config.yaml
n_experts: 24
router_score: "softmax"
normalize_top_k: true
router_logit_norm: 1.0
shared_expert_gate: true
optimizer: "adamw"
beta1: 0.9
beta2: 0.99
batch_tokens: 65536
train_tokens: 322000000
steps: 4914
Below are experts of layer 4 (counted from 0) of a mixture-of-experts language model. Rows are named router (the router's row for the expert), gate (a neuron's input weights, with its number), up (a neuron's input weights, with its number), down (a neuron's output weights, with its number) and show model dimensions 240-319. Each number is 128 + 32 x the weight over its row's rms, rounded and kept within 0 to 255. Numbers have three digits each.
Before each expert's rows: a language model's description of what the expert responds to. This comes from a sample of Wikipedia text that the model never trained on.

# expert 6
Name pieces after capitals. Pieces following a capital in names and foreign terms (Tehs-il, B-il-al, St-an-isław, DeF-il-ippo), plus pipe-plus-capital cells in tables.
router:086132143144114170114152122133184138154108142143110088157081120187135128132094126101145107093112100144115130158149083145067134119066146113153179102130071133100164104132134142125145167134140110114137128220123172184103168182100112164109187076
gate0:116136107093174146075154132118125175094116105161204108119154177148177129173099159111131083091184089104128120093120140148118132084137180158093143147160119093118169135108122138107076108155097146145177109143136132073083148064163162142102075124
up0:154138179110094140099201136149120107086145074133107176129089036137125136079053140134125136151095164092090147171171138142214133105132081164150107122114114170147087111127180102139169106151152205173146116171126134109085025102158075105118108123
down0:102129070143091166213133113109136114160105072125142126095140138144104074115119167157172084093134077107119135099154066133141208117151127132122144164087137110168112160135052141123182140075146130141131055113130134071127112113151103114080096149

# expert 17
Mid-name fragments, She/They. Inner pieces of foreign names after a first letter, such as g in Kgosi and um in Kumlu, the digit 2 before year endings, and sentence-opening She, They, However.
router:104114080110099108110143064145130097131131127141133135117152150098128155138108138133109175132124119136146092183129096123082140167118120118116123125106178145162082093168140126117072154085137125152102124121118088180087096167090114113170106124
gate0:175172136204117054102181168156145092102137135140128118188097144113137126101161119152135090163148129161134172102153173109150086097160128211054118143127129130163095106122126100182133139169140128160155108151094075101101178169138108192081090119
up0:132122141091088120135123136144117132087201100199142123114066180133107136131133174154187195125133142148129143086133166128177179137147122081159113151134056100105181148108145120091126146143110085132102127110180153093058100144150101107164160139
down0:131105110077110138143113115157115171162086128143124097080082130123159123140112069175093149081090191117141176051139176188128141120138128149132125142141112122170165162155132096096126150114115117153141123191147162110107141148092144115158131121

# expert 5
Prepositions with the. Prepositions fused with the and other function words after verbs or nouns, such as on the, under the, by the, of the, any.
router:120139163170143111113182129094073143076093063149152170111156173123113105153140117149106161134127157092115102131104156146150038101159171108080105137147065070156154173158075083123144127126124154165119098111139116108089154121121111132189171157
gate12:125141097136177118144122158122148110125135143153102156133126174170105106138140094129133079095145144096175095116053082129179109173088094126167140128098085144126129144123121158139117083154132068118060108111157106196106164095137153132167134127
up12:084138162105132159123070146101138128123139087136147157096169105097121122164119124144129125102076112161105100141101146172156149210152149123109137129158110101108162090120141095112094134152132120157125151113090143192208129146149154202189124136
down12:134109131115125108144111139116169159143110197108155137137113053109158124171070102135150095099139133127131142184090140142129078113107073113051121128114111131170107135187113113091121228145110181140131111185104105132135147113105126120155131166

# expert 21
Consonant-vowel syllables. Mid-word syllables such as az, ov, uk, ak and av in names and words, such as Amazon, magazines, Mohammedan, favourite.
router:111050119116123096115142060137129113151117151083115107165096140131099126158074067118096104127117109097142130051124154180158170128172073101095114164129079105123100158135134133082140189141135135093088140079125140145106134101175098093134135147
gate0:130162106124110098153094182155092124125132076149165140139113147155134196082152047098152106115115152136082182140177130113171145105095161099180138197152082088127102116081112129118117075085136109100090157087103170100150133192164085102106126165
up0:175116167173143125130163117121130133175141095095130133115140139121120184149152103147157148129121105156084161162112084103206147154147102175134180162113137111135106155145051135070145163073107125172113030122125151135098152175105136095133072125
down0:128115108188149118101169087157114110111195058110155144121097144158092174161143157189146116082092108107084138178129093128079119083084127165121130153083140179090105134092166146084110169160151138048079136130129105173124126156130123115171110143

# expert 15
Sentence and section ends. Sentence-final periods and the paragraph breaks after them, plus == heading markers and closing quote-periods.
router:084060082163173127147139134094211146064183106184181113136113030136104128126139139111115156152161124134119125143140181139102156155114105146107125163114125110092082140072104186166113132154168168118088133144116062099086060117116145201118118134
gate12:175158187121084090154146125139067126135137159126046148179203116138142084141149081170151127137095104137180111096118108141139136175134130105120112191091088137148106121146129118125163169128038080121091215135172146127139132178136190123073164146
up12:182128123166131123150135129114102067148179145133136103129147097140166189126111110196090162151201117144172120069153154106074128126152128122130073119127088123154157131139126128119149111131135127107128079149146157124086100120122131156085161171
down12:116114165075100156137134115150116145133139134120050165117132159181085075120129159152158140154106116157129138158102097143133173136126098149175105165126105134099099152130146171128142172113117081054110171106144112103153159179159138106142192116

# expert 1
Numbers in tables. Numeric tokens inside tables, scores, coordinates and numbered lists, usually between pipes or dashes, such as 148, 133, 10, 0.
router:117153101106077114206087105203145138086114184147114114136113205065118132144159104107115086135131168156120097107151154112060084118200143083136129158119135114138142104174140151132181110188154106178101152058146087116110096113117173188137107101
gate12:140143120136147134146129098090134114150100169141152120130184094130131103077184078183113082103154105099121140160121176154139138114117105077129172155124133150150138143133131137173149127158073120158182163115173192199212118145138175117109109123
up12:129130168144118126145141098130106103118147136118068135136144139137119066123165118143137111138122123080147109106154168141108120131173169156128144133125087149177162120179133113179121155111148135187139158135083157090150110108184177164134130083
down12:103104091149161126137120143108095104174155116123178142129074155124118082176149138113125147138101138148091155154152153108151115203086182140096130112135162166151125145142085149118116177114147125171183180164119125124122074129123108086130084188

# expert 22
Verbs, prepositions, mid-word er. Common function words like was, were, is, for, in, with, as, commas, and er or e pieces inside words like Pok-er, Fun-er-ary.
router:144177087093150124093106134140070117117095141113133064136150085152090148121153111123116095128102167102105162144154128122143134191125151160084131123073114165114118139119105168101088083112144133117132120140118103136168113181094135125076097092
gate12:134124132113078082238155076072118114096119162133108145103127146110131072136181109065076151159133094105101157110103129077073112186100240118109101124182125091075120064138109115114119127178157135103118123082166157126131129089163182101187178072
up12:075131155097199185116207124193088155126137144110096141095071138136135154073119135148105163109142141172121190098178112077085157091131162124085165128105121138136076197109165106203139119144146153120066108104115152155110113102129100105100131111
down12:169134127170113128142178081146135147105137111134098169087093147121124144125065129089169135166158132053177162130124139128113151134145123088099113066117127141114164158173090136119121098153108061111114141173148184128180150100105150147097131163

# expert 13
Line breaks, acronym letters. Line breaks and list dashes in structured lists, final capital letters of acronyms such as GMM and WCT, and LaTeX braces.
router:137182129150180175161141096113145112066131118090176118178109155122128150121123154125158186157169126116156071136186183134124106163087144162087121137109125107141121099136123160154148134142137122142178154083112104117116095131196170158131153204
gate12:113142133125145058139109232122104178138132113096129078134148129059157164096131141131075148143134125162147168155139090150148201202172119143154091185099133076191126105126095133137136131133129083153099148168132132090066127134150131149123149155
up12:137092149072122146116130134162170099085100109097132099150121091168150093068134122182110088138127116119185169161120143134141081152209093147101116104139092090151081172156119064151123131075072187175178176133092165140125115146167128104131115054
down12:153089122111126161126145159117159102111100148107134123095111099098140107158165141162167130163146172134094117127159089152124143130097101141149179119150172155081133180153143142120170119139091156135150194096101087084087177197139151042143099119

# expert 16
Capitals, digits, pronouns. Single capital letters and digit 1 starting names and years after in, from, or commas, plus clause-subject pronouns like he, who, you.
router:205163129116154179102073165099148156127129100099155146146136144129102143122123116131147164165180117144119105097132149153148092115093124116155155127131151078135162151172113092124119109168113095139097114130152108115148149145124110162125169103
gate0:159107150106087101080082145140122109116153132113114150142092115063185072155069162154117117106156095159129078042103136042127126133074152084135190136150110169106135169134147133154108131131048152140110187153061093119090150059194099144124158107
up0:123122118111128158140159108141135145114115144096128151104100158139132125173145100126147116114186133084121138102106113130140137138086172111131147104151152223117124141102112120114145117172114123103187125122120075094122136111164128103131118126
down0:102144173084109133108105106114109117112102158182178099076167149092149095186194205147119185137115108126126119139085078121096171111182128174182110133150126114127142109089124127138139121093146098064133103124138093154125133085165119132151195113

# expert 4
Lowercase word onsets. First consonant pieces of lowercase words such as j, p, sh, sw, thr, gl in micro-gl-ia, sw-itched; also hyphens and single digits.
router:169110095114138149179165117140105129141196141202122169180154144116103164113133104106180088123146104140138103165149112166104175144158107217113104102148142147167103115153112177139120142226079074115129147133127141129120177123099151198135128116
gate12:113146125154162079084136104117159159124079151157080140117099157117094185094130075108143117122168097144158119191157135111187143136144130153116122134100127112119121169050056112095082086130120170172090127104143212171135180136107182137109144106
up12:137134165113155129104163145134089101093110131165095079175107120091121098144167080109169141156103145108161118108183151091136213122147105156109095144125120159095144080150104125095153118153151110118150115128145106139159178093106226127141187106
down12:111121152164144124124067113122146190082129114177154123133197079117065091133135150128150134073086174172180155104113144069122146086134142185073103118134126144121089065134060161185096182095116123087118092102141115118125100137137152143165132118

# expert 20
Noun suffixes. Noun-forming endings like -ation, -ions, -ity, -ings, -ology, plus institutional words County, District, University of, followed by commas or of.
router:131094154111142106074121061139173133127157152152127123089161143102081146088157187123129177064096102113123180180087110095139118093178169082151156112123150138085147117082152148083142101102178194146126104064163116105144135054116139079153125135
gate12:089115110105089097171133139127133088139185142137116117098138193096113133135119064153127099128132130201108074133111119116179157153170218133149153168140138132166092100133109150089153105160122114138125173125169143115166150163105103136173098083
up12:080099078109176076130133115098160100160139096123126115097099114113100168132157101135136116156078174115146074061166121127137121147153147098136122136184078093111090160138133174117128048150082110146152174145129119187184127100127124090130095091
down12:121105128143136121143066129174161055120092112074177133149100170135142071152146059123168154133101134114117120136151141109095149136140146147168137083086083099144169083140190172124092154116144138169119107097151136131097147142065084101118144061

# expert 14
Table column headers. Pipe-plus-header cells in sports and record tables (| Opponent, | Rank, | L), plus before, after, and mid-word pieces like dep-ress-ion.
router:138124096201180123170074188116136136120109103157165122147094080098145136114136162079133073093113138149114068180150080166155054121176154084176140099107124092145163129088114136158098088154106151183062102146145078169119115131105122122177158145
gate0:130188125049181145124108128121147176109139132116174113101144158099132142077171113134080119106134161133138125100102202137164176156149164137148159126135055137138095106071089095150111117137152108157179146136133129129211084110135179139118138175
up0:097113113099101129104168078126087095160122127110124151212148168067095105184189187133065087105130108141136130130137152112095101086118108120110148129085093122135160179108105135078135137140096154135084161117073184100113121140107101148163143153
down0:097130104097123152131134113098128080081088099113119108093105123092113159140171212147171156094139135151131097107080132170100138184136143109083129092139123123130138102168110114096139099089067176143132129175097131157174112127161132121082133142

# expert 10
Word-final noun endings. Final pieces completing nouns and names, like bacter-ium, epithel-ium, -ley, -ing, California, and words such as Academy, Foundation, mother, room.
router:126037110126135137159042134161139157140186123138145118145144109130107112150122129109124188152110170134159194135163101115093138129121082081168202107160112127080131135121176112111083102109150128105082200143166114181150132169127096101130104164
gate0:157205169102134153071153149116160136142166183131170158145107130123181140164210123187108111074143137151156105117077156094162133183127114143137129128140098112128145163108105085124091167201120150130142158133129146124094103099180128122063160134
up0:044157107139117142193123152122092090127101095054122142123045173088102136141150100092177091137102142117123084036096141104118155143083137114158095120122181100138149110170178140135148182092146148190157181103143146133178119169093168125140151166
down0:165141154135150159127138181074079186096111126107094164151140109116137091162169105123161124078119088121142088139107194182129173117168083140139169175109108195116113190177118129168131158106139107131176124111132150115193103104119155149106133104

# expert 0
Proper-name word starts. Capitalized name and title words and their first pieces, such as National, World, State, John, Man, R(ock), in names of places, bands and organizations.
router:125163165123165129112152102093115236090131138081109114139074133071163107138099105114154145077127137147135142120051095181099135107150057074167138159140158134167108113123131188132147114140183102104126149143086163135163172137160145099052131065
gate0:107061101107131078108093119122100165142126132121137104215052114107132178113089174156117146166141068120183117077060139091091146109137105132080093174116094136136149156187089146118136074135144111108093173138130094169182100107097139098068169073
up0:122086099145122140134105141134080120098103140113102185116101145179180165077109121160129116121083128147154157117078136133093177116151073085090131198187121145146091163148137107103097108190156137101150147164165097136144113077111153063180134054
down0:165100155193135072107142189206117069134151168148105107101164110078136121108131099103132165166137115136071141142061156172072118129092136113095117167117064121111149191124089155095174128112166150124124165127155089123090089085109158078166140105

# expert 23
Verbs and directional prepositions. Verbs such as won, made and makes, prepositions such as into, through and during, and name starts such as Al, Col, John.
router:170135085098072166152122141147122132136124117117127117118178113165130080140145138103121096157127117087124132091076103139181131179077183106132230123081184113093086190135159153123112112141114199152160156140144192114196183137155113125108091104
gate12:119099153133157125077129151123153139133146159099050101166131091147124142148088163116119147137127161142128120143145088137149142205097113182140144157141096177151130145105070150092106098110126181137174115171114174093134129183126175131113125088
up12:136134097135126138175162177123113095136077019105122128092126101156095134105199115118082140088143149089096130149130099135189205110112112185122067085097194133105155082152152154169101087108153091072165154123162065085201102166110049118104159090
down12:067170132118106104152112125120143127113102159140132046108139147120162097167154135143150130174157137166063139092077162122096092130126116117049145111168101099112119162130107144170094167197149114116134104093133085130100124138099062080163104125

# expert 8
Punctuation and table pipes. Colons, periods, semicolons and pipe separators that end list labels, table cells and sentences, such as Cinematography: and 2009: →.
router:085113089157083118054117111157157048163109129196132145078095134164188102119139138119196134115195139158095147112120100128121133116125103196129107162071131128139127112110108124113113104132126140092142144187135119083149163111153141106196131104
gate0:129135168129115170141117149134083058155103138145102089131135134133184090162124108123158135115083107084141099116157132117059156105087146142133145074131168125092103119170079084158064130153135108102184125147121083174117223105112134120136127160
up0:086140169099126141113068148067128092152092084128128049139119153110186096156127061138176116112102138112114150107167125105079107149087095123159104055163162100095165145152107078142172087122063059074133078146158091193170156152120087157097116079
down0:114143084076091138154093134234115103084162178105124136131170078155062108122099116100126144174110136112119116111090053148110112143136139091127109150115093104167181133158144168071137179148141160157125099151104179125085129120064122111122146165

# expert 9
Year endings, title equals. Final digits of years after a leading 2 or 1, such as 016 and 99, plus the = closing a page-title line.
router:086118167148133083146111121121163105146125113121138170117168163153138041130107141174106078096206167130096109112097144074134135154134145160118096114112170121113175088158191114060159097099140099087111098140100147130144116080135188102170172177
gate12:132118140187079148145162143148064144124140100120101084134152112120118171164072116187140156138104128152154114132101116166181065103197180186132165153098161166181161097094121121100045068117116116130172124102079101170148122109099139073147139118
up12:153107137132138138164125154067105102190114133130128103149140064140116155156109169079105144134132095087068123180150102131077164179143086116117092130164144101141209158133171093127117166103095135122145122096127206122092163169106089109091094166
down12:109159170095166113115176145103144155095157156128126118132158079131131130141125096150098110090105128144140107144133135097115146195061181110142068154109143142107122189126111112107159185071113154163129147156175137104154123114104154170090106184

# expert 2
Surname inner pieces. Middle pieces of foreign personal and place names (Francor-ch-amps, Buch-anan, McNe-ill), plus opening parentheses and table pipes before numbers.
router:132094126077128147158160150106125131136124158131163119145147123154151189098107117145146167169135149120135142084099143160144128123059157147166137123137108141119060160133223117191093122090154094043179051149165115071118114192133095132127090158
gate0:114166162097095129136193147115112188084133114108125097127059133142166102111146121171079163095097145158154125143141154191119136150169112161133162116163107127119122151122157089151115119096105144127127163126144111104086152108136118120054085113
up0:164143157129183108121156192152107149051153156109150180120117191149073122122218133117142160152124188081080137097139129109124136128115161111166163101156142131169103155087126100131127119061129100107113125132122152083134137166103123091112110134
down0:142184103142172124148088115160171167123129137101155125061102166117164136147099117157142113105114114162152127149120134106141187107082103124142068135131168123113126130163179076108195092081107182190146099155092096142153142139164148118153183146